Experts of a small language model.
Experts: 64 experts in each of 11 layers, 160 ELU neurons an expert, 3 picks a token, a sigmoid router.
Training: a variant of Muon for the experts, 258M tokens, 7742 steps.
Below are experts of layer 3 (counted from 0) of a mixture-of-experts language model. Rows are named router (the router's row for the expert), up (a neuron's input weights, with its number) and show model dimensions 144-191. Each number is 500 + 40 x the weight over its row's rms, rounded and kept within 0 to 999. Numbers have three digits each.
After each expert's rows: "gets" lists some tokens that make up at least twice as much of what it gets as of all text. This comes from a sample of Wikipedia text that the model never trained on. Tokens count by the router's weight.

# expert 18
router:489550530604482501520473449522543409550489479459481481516512493513529493552493533574483522510523431524504547477482422510473493410523492482563423
up0:476466476474556538451503550489501495471479608561490489509433465439489453445508510511507505432510457502539423465484469554513462476435519515476464
up1:502464516513464558530539465514486545505490519420556590460487461551542460518516500503541457538452538531509551488499474405463477529449487519485461
up2:445464402518491512480576510540469424485501551577518458553434525478476508509538431568459506519561457484529525463415522453462480466514493481545485
up3:539483558517523501491524468518493417498440532558411497555433466512431548503454471520527472454536536512478480473557532524486466458540570524463531
up4:531473461486479491483482521488491489519410581527482500408484538483503498485474534564524452475502510543460446487479466454485506513475442488541490
up5:503489470472461417526515519418514444532486535492515483565499436517463543511542526560414431557469460461527563543466523528468435462525512453440517
up6:499494480496533510540507506438439449479505503477441556511448499507475551536454518528529463521503515516452433552446461495467505476473515483529499
up7:449463510478418546516547497488513518479451518518453403583521480539539438498545498465494481476501542533498576504551487488520466420496566462492530
up8:461544490473546502528453503538467489541524536468450498469500495496600475557518537497428439453491524538440474530543483488513532547508460535497430
up9:444510458522509520515480577500495475459540575492471507516477531518531511518521582470554498504453504549449521496529514503521485496581510552508519
up10:514508461492502445554556517509519496500497475517460467450491501382495488501567452553468482589575468512472495504547519491509463507530462431509533
up11:525454493496460409547483429481586406493462483439521478496559456539494523510460548488512481497549497548452492545510417479529491542499463486481474
up12:577495456490490483559501477484428505473496508397549492554426426481505541502441476539446519559478505496497515536492502533494440445486552600540514
up13:433534413496553504528547523547553516447503466534504476412484484464498535561474576497472506481475498532462463520531514499506552447528532535512565
up14:555470485562479479542431483524487565504419514498517525530533512493497461488499554513498486528508509527530531388530564526515444468513481495454526
up15:536522424450451558506464474492502526509481503452535502511545507508526551454531539493522478465449435512521518500556537517419486479397580405511478
up16:465511504532505519490471480546485434470523498503488450488480505507516481532482488559514565447482510558518494489483544552481477509512523481500431
up17:472518458527488564538460547518527479457529506531514458427569454513547558475490537461430564505592486514554521469496473492513599526519507510560459
up18:497515520587478453478490489497540495518413509434573470534483489467543522547496542518500552479527481499454460433476590485500514481608536484467484
up19:528526504508461532473509525485537536521568521489424520486521520440506571512507491536476446570427486567508463508543505487543483525496498414517490
up20:490510502537492536485527417507540606487581518514490496524527510568455546415424460479426501535494522501537493568501488484500448486511535569459488
up21:507492536410491551466455452557521491517419436490492447421522498556477449473515435512527526474505487533485532507538502448532498572497492465491520
up22:547541486540475475526490514460426476527384509496518496496503498472519505528463486447569556544491438559555476485455465486530489524542534532595472
up23:549487519513457486475484550482478503404505521536531478595561496574545513499428550494530482523506506503472466510499514470486503439517502463476485
up24:543554507503550492496540511515463566540492492500462541437474550471531543489548500494542510594464554522492567496524475491407495511477456553581487
up25:441497550499447464525412486485466514519479512512533505536519535423580535451426467485478556542480536519459527482488479494435550513519565508541521
up26:479495495515552378480494454533526536503507441503570451431608500499514503536492496500457608521460486465486513594461516500463500432562474501487525
up27:518456502474463484544508503482462517523511464541536551559534437463474552542521478544475491557555477411445500523514549486575500494499483544485549
up28:508439448460488542493552502491533472506505486496531402549450516543539516517498520519531488543472492488485505484523497513608541523490451536496442
up29:569486536553524483525504469489477442453507456499542536528561543532514517565479409419511500497359435495524484463553456441509543427497450553540541
up30:426490517516486485513449460498509484492527581483528473548513499549517535507499513500514511469565501517491410498531511492540483530490471509561523
up31:529517491499488460436456568535478511488492455524566607441598497602481467476529578467443491461492498535510457410476492468500450498542459411483534
up32:465559479482531481467465490534470465547493483502492438518513472544512553505471482503465502524496486526488431501496472461522478495506509536429556
up33:449534530549462546466494512493495530489447537534538474469474471526556522450515457506421546461491530462565505473508503610489604531445515541528526
up34:489497497474549480461526559535508475511538472489482522496439508529480509464452538467452536487451530538475566547496480512479415526511514548407562
up35:452539512509579486532558493557494470540438482508494565520501517513467502479488474538484566498611479572453476516560517495503550543560553484476454
up36:457522490477566522490504500533481487441492516507494538473558424554457474481452437467492503467488514569423485476504454420544522518458476538484519
up37:505639468529444520486504440440562430492455520496549436490505487520549477490520515521514505560502462486539450513540441513453484485452473439463477
up38:511380489526433504501505485527554512503474458515510557452447508422525485446491504479528438432453497493506509467456472444508514478494521537562499
up39:529413553428490520530416483540550462448472477538437563520549490489504508507514442526422505462410530540528487464525508520563519528528514562507471
up40:551487558476484483519576477582496459463440525530542454532495521505494514514418521490463574482480496525448449537540521509511487545504514460569509
up41:492513421490536511498466505519554506557454458508534624508528531443549499516478583531508532504535513468512562491483479453516542542500512514482511
gets: " |", "=", " /", "-", " -", ";"

# expert 33
router:468546570604482509428527496593490479532492511490460476483489523490598530607491492526484467551562467520536511445524484467480469459545543483500498
up11:462470480497587470481582475441486531445495465528457562509520460550438498562458452523540492444503508500474458516537543480481399416482490548527522
up12:471519537571484560496402532515487479531492466491544475482483491538503453470438482566476536497447509471507498472475524485481532466553410471440473
up13:488488497547523576466595502513485535518449503504482494530530578497462506533496531541553474479434509567507412516477559437452543458571587502496476
up14:488484572578528565505507472531476476510522499565484472523411441479585525558461545542381496547479454417542521442457505454522488480430535466441492
up15:468419508526499501452477479502481463490469511558489450389414466486535549556547514533471531539565494467499439489535520504497496496506481466521482
up16:539553492524479528433519482513505514528516468493518545538483504492534510527560545519496565490454527376467536417471517500511471546510553592562510
up17:540492523536552509504499471473481540501409569483508529508513500408460489465556460488495543480411513403425519509502540513473459539526541520584489
up18:554468474482508449425538480495520579496459464507442467482480522454529500536492446524558477498479540461569541473489462491531498488569564482486527
up19:605482513486496477462477479502541487482505533509604526449544531565506458526553470513460489494520471463520450459518522471442518457430582506521464
up20:541456461520509533510509529531530439521498415591454405504404486434464511539460456507525396461472500570523458588468445506613461526579491532574495
up21:539512506470472509548469496427533533518498521531525455496548497501476458566523518497477516448455452520503564488514445569453538435483581475529508
up22:548531565412461498486466533489479485514483494559501509489484431508521506493480450488479464488481461487480487596475462492531456487513441487482540
up23:471518510547495496519463495537542503596538461505444453588494565500476483586530477563540451437453451556496448502511496545493547527484491484469487
up24:398453466461500421461587544456540502571474583503467498471532505502477528518469492514495480531552533538526534501475494459449511515435485436456504
up25:522511465470479435539447535539537471452538471551473481537496449506521459554530437504546451525448514509534506502415483513537480515503471497481532
up26:495474508463531466538499539505507443513485463446489505529592492495462472553511561541510442457487463528475521517443512504532463497543490504483539
up27:455572556538489528479587560537484444482534527466534501514515521545526466453547444537487549515501438493446425514422465406423516527554493483482461
up28:506510466513540498474532522493525441465551536482507570401463560489464517446583547546448505458571446428447453513543545423518499514520536471468506
up29:540489509482492521472459497546579437486487505451504508539621500583486532528505543441440453495514493444498582527468423469513549453471474438538487
up30:464499431402443442441543488487509537518464583510483531558473530566495515464586505481484415533486553481536544471591522507528502489481505469545500
up31:487570495468545525446506464487586503509529515499482518462543504547459489460528448474525503468552548469503452557515578529503446528519531506443552
up32:469424538483477443447493476503503486480475492506534508461543561533464483567521585448492507562492544477578443441526525501504505492486501538565498
up33:404491423427457471447504476481508514538452520394520525473403483506539482513470511504535505502542505552497452482588453496482555558502524401537562
up34:531515516447484459522507496498487475492534505516545483497450491467462475489524444503500502490481491427439467498488434563428529559435553458393546
up35:413488513443510554486421461515471509445463489449447518545541427565472495566566500598488493479538472423507507573559539491475540495517531536521507
up36:519465542433505485498483555530538580533461530574493497561509468516504493559543507503486476533517519535529528482534510485547528535502557540487533
up37:440473500563515518441475446505501494462504535502511438468525492451489495495482542500481474551533569469495476519568498435477532544445495497477489
up38:563527501442434476481583507476499469548480502533504464482530451485464534516438443461491560481497514544519509458493570491430445532501561492512529
up39:530468493584549538475491541430557484509498517554521480547527489484536486475463439502480484511514481546542487575445525457476503483517469480493471
up40:549535487459504457536511531466505492560491496528479438537525556520472573564476488477503496584557529454519553497464476525505474449595494516475526
up41:517489550483480462500506505445483639519561463553548466560502491536529471478464536445497492587528490472510563488491530538448500518417476526482532
up42:481486482484451438481520512526568501532415472504502517475596461473554434490510487461572484531488447502493548575501487481497501535547504580483531
up43:535565539502530403479489528454508564530541556488510496582483480519550484462479474474504470531541480518431514534514573583482484434522496486533489
up44:493501476487482538476498522487496467407519480492532477599587519479480460456497476518541440534490470502458506533398471551506457510397490497526450
up45:457492550501517592413571465508543503499484528500536536511439506480481525429536521521461509519525517500451465457534556535481449480499435483482457
up46:507426442461505456470474486440453510450497485503529543523531568550482527540499505485370561535489454495465447449511460448419524519472500526515535
up47:440499551539562528554520510551532469501516476499481438477492426464487510457494479517425538420525501445495477576523508481564535476555445590469424
up48:509561504497496451482439482451472482519497536571522530526525475524429502461509514501508503492490521556512472554476540481481429477526505547549527
up49:483411520511514467466531484511488559548523502515464472517471538518516428517519440510551494477472526459439498495549471491452610478506586450471486
up50:542514473512506507526474531506587529414542547491472484477530522527501509490532471430508451479569468511423495512492468474461473488469483500510503
up51:576494503509532523543455541435457503489466503566495492492494416489452523544497487522596537477480422447425545545507423463510505517466457545445466
up52:460541527537493466516508505483540425497480483517530528518471562483431430502502467487493476498457516480463464587495512439479478541467638440506471
gets: " |", "-", "|", ":", " -", "\n"

# expert 25
router:481483522572448460438469428546535434522486474521569465458503563429518466527542461513495510449509536529475498480449474506596465505538441536517479
up11:515510544492467505545528528413494485493517499495505473509514563522572532529458515466535477513487490551524517530471489593480465370516550499443632
up12:559427553585459392494506521443447548493497499459467511507553469443473567459478442543546503497420473495468565396456471458503425537500482532477529
up13:489525535538510388445474377470466518548435472514541537533508459516521528518518444524531479511585449484548479441511466485499529503516519498546444
up14:475574433455594505522466509458534495490474503458495572470577556517496509530482516484537516481500478478442510423461536503530484500506552516565447
up15:551461497496528487455476537489551567555491525497545580461541465468438570540466541449406486506522524526533485470507558483552516514557417467471468
up16:549477514423508450518501472447493566480516542476457532462588574485529512512571454539493444512472552474455541484447536409513502490443511464463493
up17:578456449576559560529409500486548485449484428556533517473514493411491564505525473460515481473510458465475515493500533479503465463528445492561499
up18:560382551526548544582512470500485543468549498464489528497472461526504513529498487483526361508462509542449461581480536497487509502494433516526476
up19:435480487472467407506503530491525441513500544523578560459468507556534537591492503483510561490465528488492415461510536436509562444495563474490504
up20:518493486468487502479480469474502545581472554420503516460487463489481478524553480505555552522496520554599556465589513489472537469480501543468451
up21:506511413541485543473482517526528517488469457536568553523490529520494490476545542549533456460556460528539503567532459500386436489445505463489471
up22:589466496480476535531506478483642491531481469577494566427519509449503485495562488535516489512485519507499494492559470493500579460494543509510493
up23:546555505521490541497454528462491460514477502529571529485522527600571491468477457517509491507558482589489407493515443476515431483585507466511474
up24:467486509530462527515504441527498469489530481475510524540578393507551466498471496550519502534547507505445431456501513504589552503516509552500511
up25:467475524501482454509535491492528470501506556542525478498525531460569536541411480521532587549508469468511509512503492507510463499538456486565423
up26:560514493506478522517400455495467491547497500519469567433549570522492514475496493552505493522504524424475447458512569511467535403424485460512469
up27:477429557548456538447514529523472465511533421542529452438475508551477477563529444488470557510493425449464460377449577474474495539585467508501495
up28:515544539476527483526528493496426499476487549438527418446457525449510480433494494446561499385456442535523520544473530576506470468544533576535467
up29:509530516518541500500481477601462483526501488454527533504478550511601494538475489472509492408434599542491485536431456525518418466507441524492453
up30:528558454482535482376482458470523510534498429531512509547441430501487552520512509532476465500552463510473561470444421480516523554493501518573460
up31:428471569552483574535498513506484496476544498500534473481437503519562533519527565468572483539464494499539531507520497475513572437464487474488507
up32:500399451530462453479562512535535498467461414469556457517476460532578536488435570471559438508549533523490536545475459503502422507511496476440491
up33:511510459509483541516458477469546476567526480512442495503632506507583477522459546493561501434472522531442535504497465490432514487528493555487420
up34:574495563549555543473495520459531511506461425502433472480519551557478511529470529503584526560504488514443509510509442437521517530430445505505496
up35:520500512543498497475472573578529442517449544479464497511535501576429521536523514558486500489482494543464538442517475550507495434537500520470507
up36:425470456463467521534450540432537469516516478518521513491529573440542486512595488550550521449558550463480567508547483526535487488522503479423503
up37:418514473493467558456526361477465483521535548504537364575458573517538465474526497532482517519549551562454549489493519522420501485515533519476521
up38:518438476449482460458428557591518487525464454455516475546556505479498426551458532558487500512511445510504471562509562462412513492565536565446531
up39:546443543459500454535470505518493519482501560598531448531467499565562509516553450464570543475437481410499485481532485527500413475496508483541498
up40:530455546481459475541519459495564443551546427478558529459510443545515463561525524488529639442522547470516517462499486495527550478467461489486454
up41:483474478472599541497509520506428543517557493495544402483519520497509491566477477484598510493460470445535436441480492526448473517494532484515541
up42:473417562467556511497571504520416490571518492529601479581525493480561468520565518440464520513477500496525500556489475460557557454558469505585418
up43:451512557515431493485425456583525453460571536528489461470499457506557544502465482525485484501483439501459489486484518523433540418515523524521478
up44:539466513518473529439590533426492491538448411498476497445540490550493443489497525517522484413479522476527521463467514488558475555517458548456540
up45:554483502517462593492555541529456478514516430528463583577462514551555485545514520535476528460570598426445525461493448516510488542459471523476551
up46:558542571518485501510440495533477523481454533516581507417472518581509539499543507511432419471519486492496465457452541496475395473552506461458504
up47:540405477532517522465472471455480538462462561431509511422553439502603470527476563485502511466540474536524464462520482544542567514461487493470480
up48:576490482536500516506502469461460503518416525485513466512509499513402500525513489505469481472538491500568490462529442524535472523499526551510543
up49:517472456520475510467603533467454483520520477483493474513521493503402497536550488498552468413446562579455520514407412509538478553553526443446423
up50:452595447467476553459497446483494525573514450416582462534521496451441462418530467538612526501494493566458427531481485500476479522540537470495479
up51:505531582488528505547496487500461502551489477458479502515504522455512472477484505513547527544435529495458496506423463473475420511502479524519500
up52:511454552520516462439463387486466441465452497508452468581460488496485513426506447484482562472510546531476536427498466471522498486542549493493523
gets: "1", "2", "s", "3", "4", "n"

# expert 34
router:522559463497489449458540472552547447504497538509521411531536517509488480525528552544492476494526491532552470439465474425501483413528525491497518
up0:511449491424489447479488535542553536483502539564574521462538594479524408558428452544493576564487448458495469428445439525541512612479506528505484
up1:498497444480448547479479532491499499461527485463527513453548530454473456381530477512499491448468478539530431524537486488518480550500464438447524
up2:476532477515532532573498521472406516499567547460541489439450560462441514476481527583520524504504583487534558487512469514478511535468469464481568
up3:550487505532517519529534547545568477505409511535459518488499491483490550445568583413463545542545431507528542550497502505476518428520474543577517
up4:537478503538427507525492543517526552512453556527528545473578531395507463494519503465492520503542499453508467487494564530455473508485539492468514
up5:462521487534484495536526542501442405493518551477451547478483554478525494507552476487420561511503491496513503472447493497507507506501391581501499
up6:528579525460497502478505535562488520554451473464461520418475515554552505563557450458531478481568507455518542546416548521505498545468485562480527
up7:493525516482556510452470575512504506511502566471541561523452524504539482446474476485470486557452568545553560617546596483436454420497451532448497
up8:428500490513559535566528506500514486474473463517481547458509438478445532482433481558500564453465542468488503580460573462469600511613426524524484
up9:508462490495494524503457470489501433570448455531481456530465502567434473542551473527590452429558431508532563386471545516520497494480525557523506
up10:447469477527455567514454514488548486547585568431539520463458518506470481496551539447546475462507482503555518516429428443560475468472565460469586
up11:566459558548510459449494470524468547485498497436515469533449480508489560487516610466516511519518456446438452588484480455491519546454504411483478
up12:470536489542601508518515448543397531529481530452525491461469548596524461539527497507501495441494546506432454520465519490492464497485393558455483
up13:494461481570479559521496500469510521502529527502426537546479478562461510554528521500476564514439513479453535486451529537500479444500537469523538
up14:560552549532417498520491439550511555436530424455634431569523516481526511501511475510520533457537528469477473542507470541503546535513496504550415
up15:563483536473556442535552531518548473567480548496450515598469532501514470499492546471505520532472463477486540540537461484476512442507440507456430
up16:569481482492501471443496465493445544434494533480535526524449486484452542449494476525544478479500551523505526462465507449549487519531498461534498
up17:568472503462532536468453463433499481503509561571516564489512536421433494501515550435503470483486405496508546610466508483508464463470481552521533
up18:412461468527587492504488446480497517470517526525498448526447508492500481511501469482565490414493482489504468563545468484440478458583497510499417
up19:514511501479517454547459494461429495504493434499517516527480524499460496458504513571507438531488559524461557563497543638538584543514526432520515
up20:473408589539523548514556505516525371552539468490448495485508508500463527551507537535471508561480452426456516482528499487531529471533503487491465
up21:493498525489407452480461519508560529454493519518512427548517515484408471513513475439513487486480455516505520450484490498566463572464555528523511
up22:444535515515536422555480432519510446477506464502494479465515449514475509505451498518487409472482476494539564507528461525507445512544509471518515
up23:499519505508529523494475503487518476457506556467532573497531475510478461449520538564457545459466475566558491489514581450518512456473450453496558
up24:448476503530520430469456482594505490537446579429479426504562518511612450556546457536480452572507526561525473489473478541425522457550461469527517
up25:456474450513518454480516416421499515498503502447511567526467484481415507472504537568611438482493569546517617505586613528418482485493514464575472
up26:433475481472463482499482413525495473514505530550462522512584524441504466506488587478465510537459496525530531543520484474462516496376506498524527
up27:470521495444557566475478539477586502460465526488531376488456503528497505519549498510506465512540505563409479512543524532474478552501534443466466
up28:449475474552583423540493496463519476488521482501481469536485387558522466516526492482497498510510407543463501563566538438546452419512556446530537
up29:492506568545482420449432514482496531559486473541524459448542545500523547543480461482544509472479656475525510453484505486556441591461479507476517
up30:428526521501502482547524513411482507499551486566611575562564531491534511483562513489537460519540462488525479532524494565498452449497445516495516
up31:497509550451507549536544434573476459516538506482499475465544511535542481435504520458430576561549545514473527548499462571461507544514446418571442
up32:495504464482474548533591485386494493438509520520533445535466435524455511494455497475523536505522537479390473484526433506581458472545457535470558
up33:462533531473506466441488486459437461545511494531492485520514560536477549434541490526517477510542502492494481465479482437554520408434534455492478
up34:448587511494418480481514469467591536463535562445440514490436475512541443493417565441462498519521483528471508505506469580553593531542513474560429
up35:529536534459527505537510517531484409475493489547498475535544531561461485451536553527542452392450515516478454566499511516473486452489504584417535
up36:512565492466425514515489478545491470465496506505495513493499561538546544499549481433452490483452501431536475392540481525529509569487561461489470
up37:468549466510516493542488481526540521489519478538454492503455562412483529448530509526462460476488489498491491466548490472448555462518483495445460
up38:574523504530522447497516432500488561533538394521480497520474473526424436537493468447542507515491513505474534523533536550504451474436431520474478
up39:527467521470548411559451454447545500521510453533506551501541486549460474493497547490449538512472490467498517465486520499519465537462454430455511
up40:508484565503464511489563452509484473492462503514535485456483508477497572528457484595520540402527537555463512474435517509462535539479540519485491
up41:480486426503503523487546564465364511526522519508522490525477464562536440501543510472469534428502456428454467519465545520474506464553456514525556
gets: " |\n", "|", "\n", ".\n\n", "-", ".\n"

# expert 63
router:428639461487494473530483488490503473521521473439530444442539478508483475505472522503477461578464517448511440442457417439567492448542511432545536
up0:508484573527466517519491543510444554455536520509514541564550503467538452494456482498477511571492514469510446446550496528468479538479483536480494
up1:508525537529494432461489421541541506515515539408556457541520517503589545462507531577417533532504537449486567408458494442474463499483576526502509
up2:529529447539542453491513477511481542532551528518550509508500530520540457464548444496447543533514488497466448539569491469506485444523460538517510
up3:534531481496520482544524456487489518519491427514451578555477495480534571503402432484505490521498468498553506471543503537479513506441453526529398
up4:476498503481458484499530493503468517486475597551508395523504502494469444565518492461529483583423479519471421531523535500540502570447495420520485
up5:569487529432451563478495489503538560530504506498500444568483549478582593524516573494449496553474529449470601533527448544492451568466431470544493
up6:558518499404537509474483517549454417538508509525505445498527508474535470525497531525525502458527492577528467472483494445566470556503480439492547
up7:556494430475423463549514407563460536469431507602487580528474550515453544503528524457495479438509465527532491457466491504512509441473416490499555
up8:477557523500489466490444495454508556558493511518443477491451507443512464602444520510553516526495552447524484511419445504530508499521491550510544
up9:508551532512506493500501529522529517469520498525520546495424519490555497496518507485487508508531516471468564551485500504505495546459499483484539
up10:434517519481486514518441555489572453517548533500519480473506507448508459493538525454423499501584438480524505438536476540429534443498483469484547
up11:453564485473517490526526513448448527469448423424504501521539531510566512464523455418456494475489518500503505437472481529450521552535431443518474
up12:453475430488504565534406513470522499477496509484481489497511471561552563457480512478445426564436434545500507487503523475562518543497471532567536
up13:600484502432491529503513506550514483437497531446531424517547549448489521564533523513541521460462565473511517440465462513469530499555478562457596
up14:512506572514587544492485543480509460529530555485478503457532518469509550511457438486524470522544512457497492450483526475492503455521552456531524
up15:427563421498554468557473510529517543556443580486494512527437496502454501538450485432511458452544559534526500544481446467537482545502513468477569
up16:480561499526513469493461528459512465502597505573516562481557464471543584447460467482508469538456529495531482493538469459561541522532512450518486
up17:479499488515472490543402464444509483496444504476450525489499568518548516528448569450530490495488568567536449560443466448483460486573452510526495
up18:494525519507448515535488485526405537552525541521520518486470527573408453524444537460454545469484470450511614518514466561486463474521505448553382
up19:475552509553533551505481472562530468564528445635485463532494556503503539443517505542528543564473481488472537467478493476460491568512520450501526
up20:533466445462595505592460528514513445544501532453505492541467506432525482516470506554498487526511482495473531493546530551483468517438501468545541
up21:472488494558520440550512555503425524476536494514521503417524533428576511509450538530476584461549555513504544552515501439525458500465490426542552
up22:473445439549460471454525530486458571446463490567483548574528559531440482502585559544539523507464492430515524506522517491530529515484471608481509
up23:483528427470527473563455514542574574528547465563500497525478487536489485530518491492410528499456505495544511480514513583486518433520465489536476
up24:491559482541512530442463473492530572482527415493473468538517463503480535476480539542527497562387444506528520493504549477518497464482485489455510
up25:443529470514428539449478524484575391501479518520514518559500477595494484456450492450472515494476512461571465512520475517535499571459485490541424
up26:486540515555526470522500487516467490538572506555479482529457536573494484540440454464505463531514513542543460506449518471512487526563498550450462
up27:435526469458478526473529575554462515467489470543474495447537524488501486482625490513491509519511444431474528483467476440520500538558557455418510
up28:535540524512504481586542487496452528515558450489478554449499502519454509431499403537458535480464462500508436489539493445483471452600466535506539
up29:518506501488512504520441535461475543551539511568450445511555485539484455513554494483478539561463444549454457474521513581470542408482514488508479
up30:513427476469479497440460550456499498528518502494544458458507569537549552423506496453466528504566519440531507476484463534520560488538500422510437
up31:502599481480508544509534544466501497494504501427517415554539483455548498509493501522502488446464486494500528488400444478518464492473501526565485
up32:481498514541521479527550562490468545452567506509481521540511492510525565547516497369463479489538510520509493447470548472529483500473500416462482
up33:425538442519482535488506475491558517418549539474425448419434508471471510470469531490491435500524539484498407466480457453525495472572442540489497
up34:573514594512536500475392506497512493538478528417478428553510405475437458547570498485585485505610520580525511528481481478529492471444511499485501
up35:515527532459461419504530579493514491465446433473571418565495536465559547484501514528500443565474540498519499579469462438532453517520520510511549
up36:543490493466493469581540426505495533529445544598512452521458527446488536468481473520475446533450535531500470545565464460513458459561486536521421
up37:444431405541555572503485546389485521490501461472549523573498465578500505526529474492468521457439553517535511507500460498532522395420517515428522
up38:495525563504531494448437453577567475530501510558523411448569522475497493453518577479445529511508455542401489466523509563538471442536464472567514
up39:457411542533495517500606526506473463520519522411447492533479436523559571502465527512575462486461462546544504490428471491460593453444477524546500
up40:454556520502476471416482500500536490420454469469557577502476507575481539503486488507472516473547483475472497405561521496532455517557453509553511
up41:469555459580533428478492476482519536474521500575552462412521491573455531530431479477517482468429494566498483500507492481567479470478445457497449
gets: " a", " as", " is", " be", " was", " an"

# expert 0
router:518512474500498538502503428515523440550510486482562439428499492484520513451469557515516494497537449480508545461449485474549481490565482485538481
up0:514465446549555463479459496435488484464468501496463502453487497584534537518539514512497546500455433503474530524473480513508420500440493474492467
up1:591485545482513458541465491488551553466470451523520516536544551437534542526474414612505550495490494492493493429446513460515438502463470573425503
up2:489517422500513520523534449490506495529549557447432436510497454511458417455505488466518449445510572471473482513500552459478531482566540489488500
up3:482513497479511539538483539475538432493478599531451446517533512468429503458547515552490512463507440498488490490496439525447435538491477523531453
up4:491465485498578498502519456453461466429486566456510491488535434492537511437446494384499510527477546554476396475438447530500441548558585451511509
up5:483512578536616551557473526529465469570494502521534512489526498494487512522505567512477539531493459570478494506515546458490470421516500454521508
up6:501431607516478511536497499430587448410458475544478440557516551411548509517432540485489509494475505444468533463481440463490510530474547549440528
up7:510469454485519479542523511470518471455505493514555503464499473518522494540572515527446515450517515518546508464559416482554495473497506506501509
up8:459521509533481532530449516595414561544566559564601492510528577487563459415434546498537524496452571474505518500549484533513427431506431457487461
up9:510485527539570573490417458508493429540524501513545458525494445484531567497451543491569500451548466536527498517506474503508482498463529491481468
up10:495583472546499471497509532553542464479490456443417496439507504483549438485494462543550480490541535459437505539447489501522489448544561503543518
up11:457505560439449551525487498493480553558520488479451489510551487524510434487476579530486525533518524554516443581431484490556460486499451550496504
up12:533536519476524453450536533499523443539522537474543490513488453601519539565569498509546473586539536451474557502496531499566475528466482477483501
up13:430533523538491531482473515488494390508507498524544529489505546443443485529497465448524496508486485522574462484553569499425463511494535511488528
up14:475527546566526512513484509515473518560550540487484502474512580506538465381518493499426503472511538458476568426547512532506561446529544451475497
up15:510540518491470458600492472484477469511522529589507420478524526518475565504510491469512460516507542491476432488545475466519542553458444363491511
up16:461505543534459524519548510437536434405434471442465560428498534471465472451525510543481547511561456533567488561550558528536518533497464479567463
up17:523532459507455508511552471583505401504573518467440457498499544515436468508505586519589492511555464551482437497469509507483414502565539485485531
up18:483464489428602541518513504491559546561475583473482491514473467590534495502472461499459565525522542519425536476454497483522508538514531506552573
up19:498524545480475515526473552484495490559509507535483542459496543556524475480527525490538484495562510490487440463484414428466503487524517551520530
up20:540497468493507552506458496497534465501459509457542467429467482464523413490465501514488508496477413477533500490595506449542515545551585449612485
up21:434483463550505483515529478481538608526433480526503505537482413460499525471511539504513483407498477456459610568461492544499490494448485500481474
up22:436554544476522457485528518519455547545583436455472522497496514600443446490523538510518568487511508481544536445472468545535459552450576483513514
up23:456527487478470495550543499533466453457503556537528526505545519496505515539450446493510486467521493499547496568509391513486551494531442479498538
up24:542533477517513451481481500398508525436541553533436401516487527503432478536487449480453483480460479477535538503470395463511518574421526501480523
up25:485502508447550480524461457462462542370519471496489478526440500555527465527510473540448536564498489508474444577489482479494577456468522497494504
up26:512495509468546557487514454567496490445524498583542467471518480512512500453512457497525587518559508463561520477491519564509520419567489518447444
up27:531419486582530516449508438492449491470465526454533618475545468453540488487537522548527539488514439487544531515452527469542527512457499423505404
up28:490486538506526547455536525478532503542527535448515577427543501503507513470529461483465498473512514488519523512441490445574485511430510425492426
up29:475494526524449478497488465515509400544536447463430524523500462524453414548552497473454458505489482454494490542495441527470544521509532534450511
up30:568545541458483540536491550435511476547548473542491492507477506485476503471450562488419568423546453435489474525527459434507441474531496469500520
up31:521488466493475519486483452504519468481499538571516516466408477549493480473519459492550485483469446496527493523486549410497415563486437493517446
up32:516522425489482519475465524436466558586472496474458529502455547462504533549486513498528460588529554520538486478575509462503472512503433491463499
up33:523511472524541526409496464496481497446497488534453412479462534454555447622532474429438493489508566507513522517525471471445508525514484446536542
up34:482519502510504482504538449490494562525499510502478495528581459511511548491468403450482539493554521471597558511462476504482482534524493459462467
up35:473428415476509463496531483451561484498474430546428430476455515482489459520567491453455558445489507499472594496485477489569437607459538553528493
up36:463548511500466547444469502486533476420435529468469481573494508447443502516535524507518482462476464491579585503479461423500568582535530489572507
up37:470434488484542503481484490431557480523449461532487486537493485508493496483429502540583523469462526542566486502490457565481537557504522534548521
up38:473511451503514485465448518476483490561509532427543511462504497587504434508538548448522489477485527526509491385549530582474582557582508474579507
up39:512448547503493548517544502531555507492474505555470498481541554538494555459526453460485513508518478496468537502434499438506413532472508545565525
up40:425480487516530558455528544481562517548468547442493451567531481552463510529511518545499517564459440483473515552520420515458534461550519554468501
up41:475529458508600525516454483492541503486526489508458504440554494536558541503499535450478566526522523454504481513565560485532470534546495527528438
gets: "0", "5", "9", "8", "1", "3"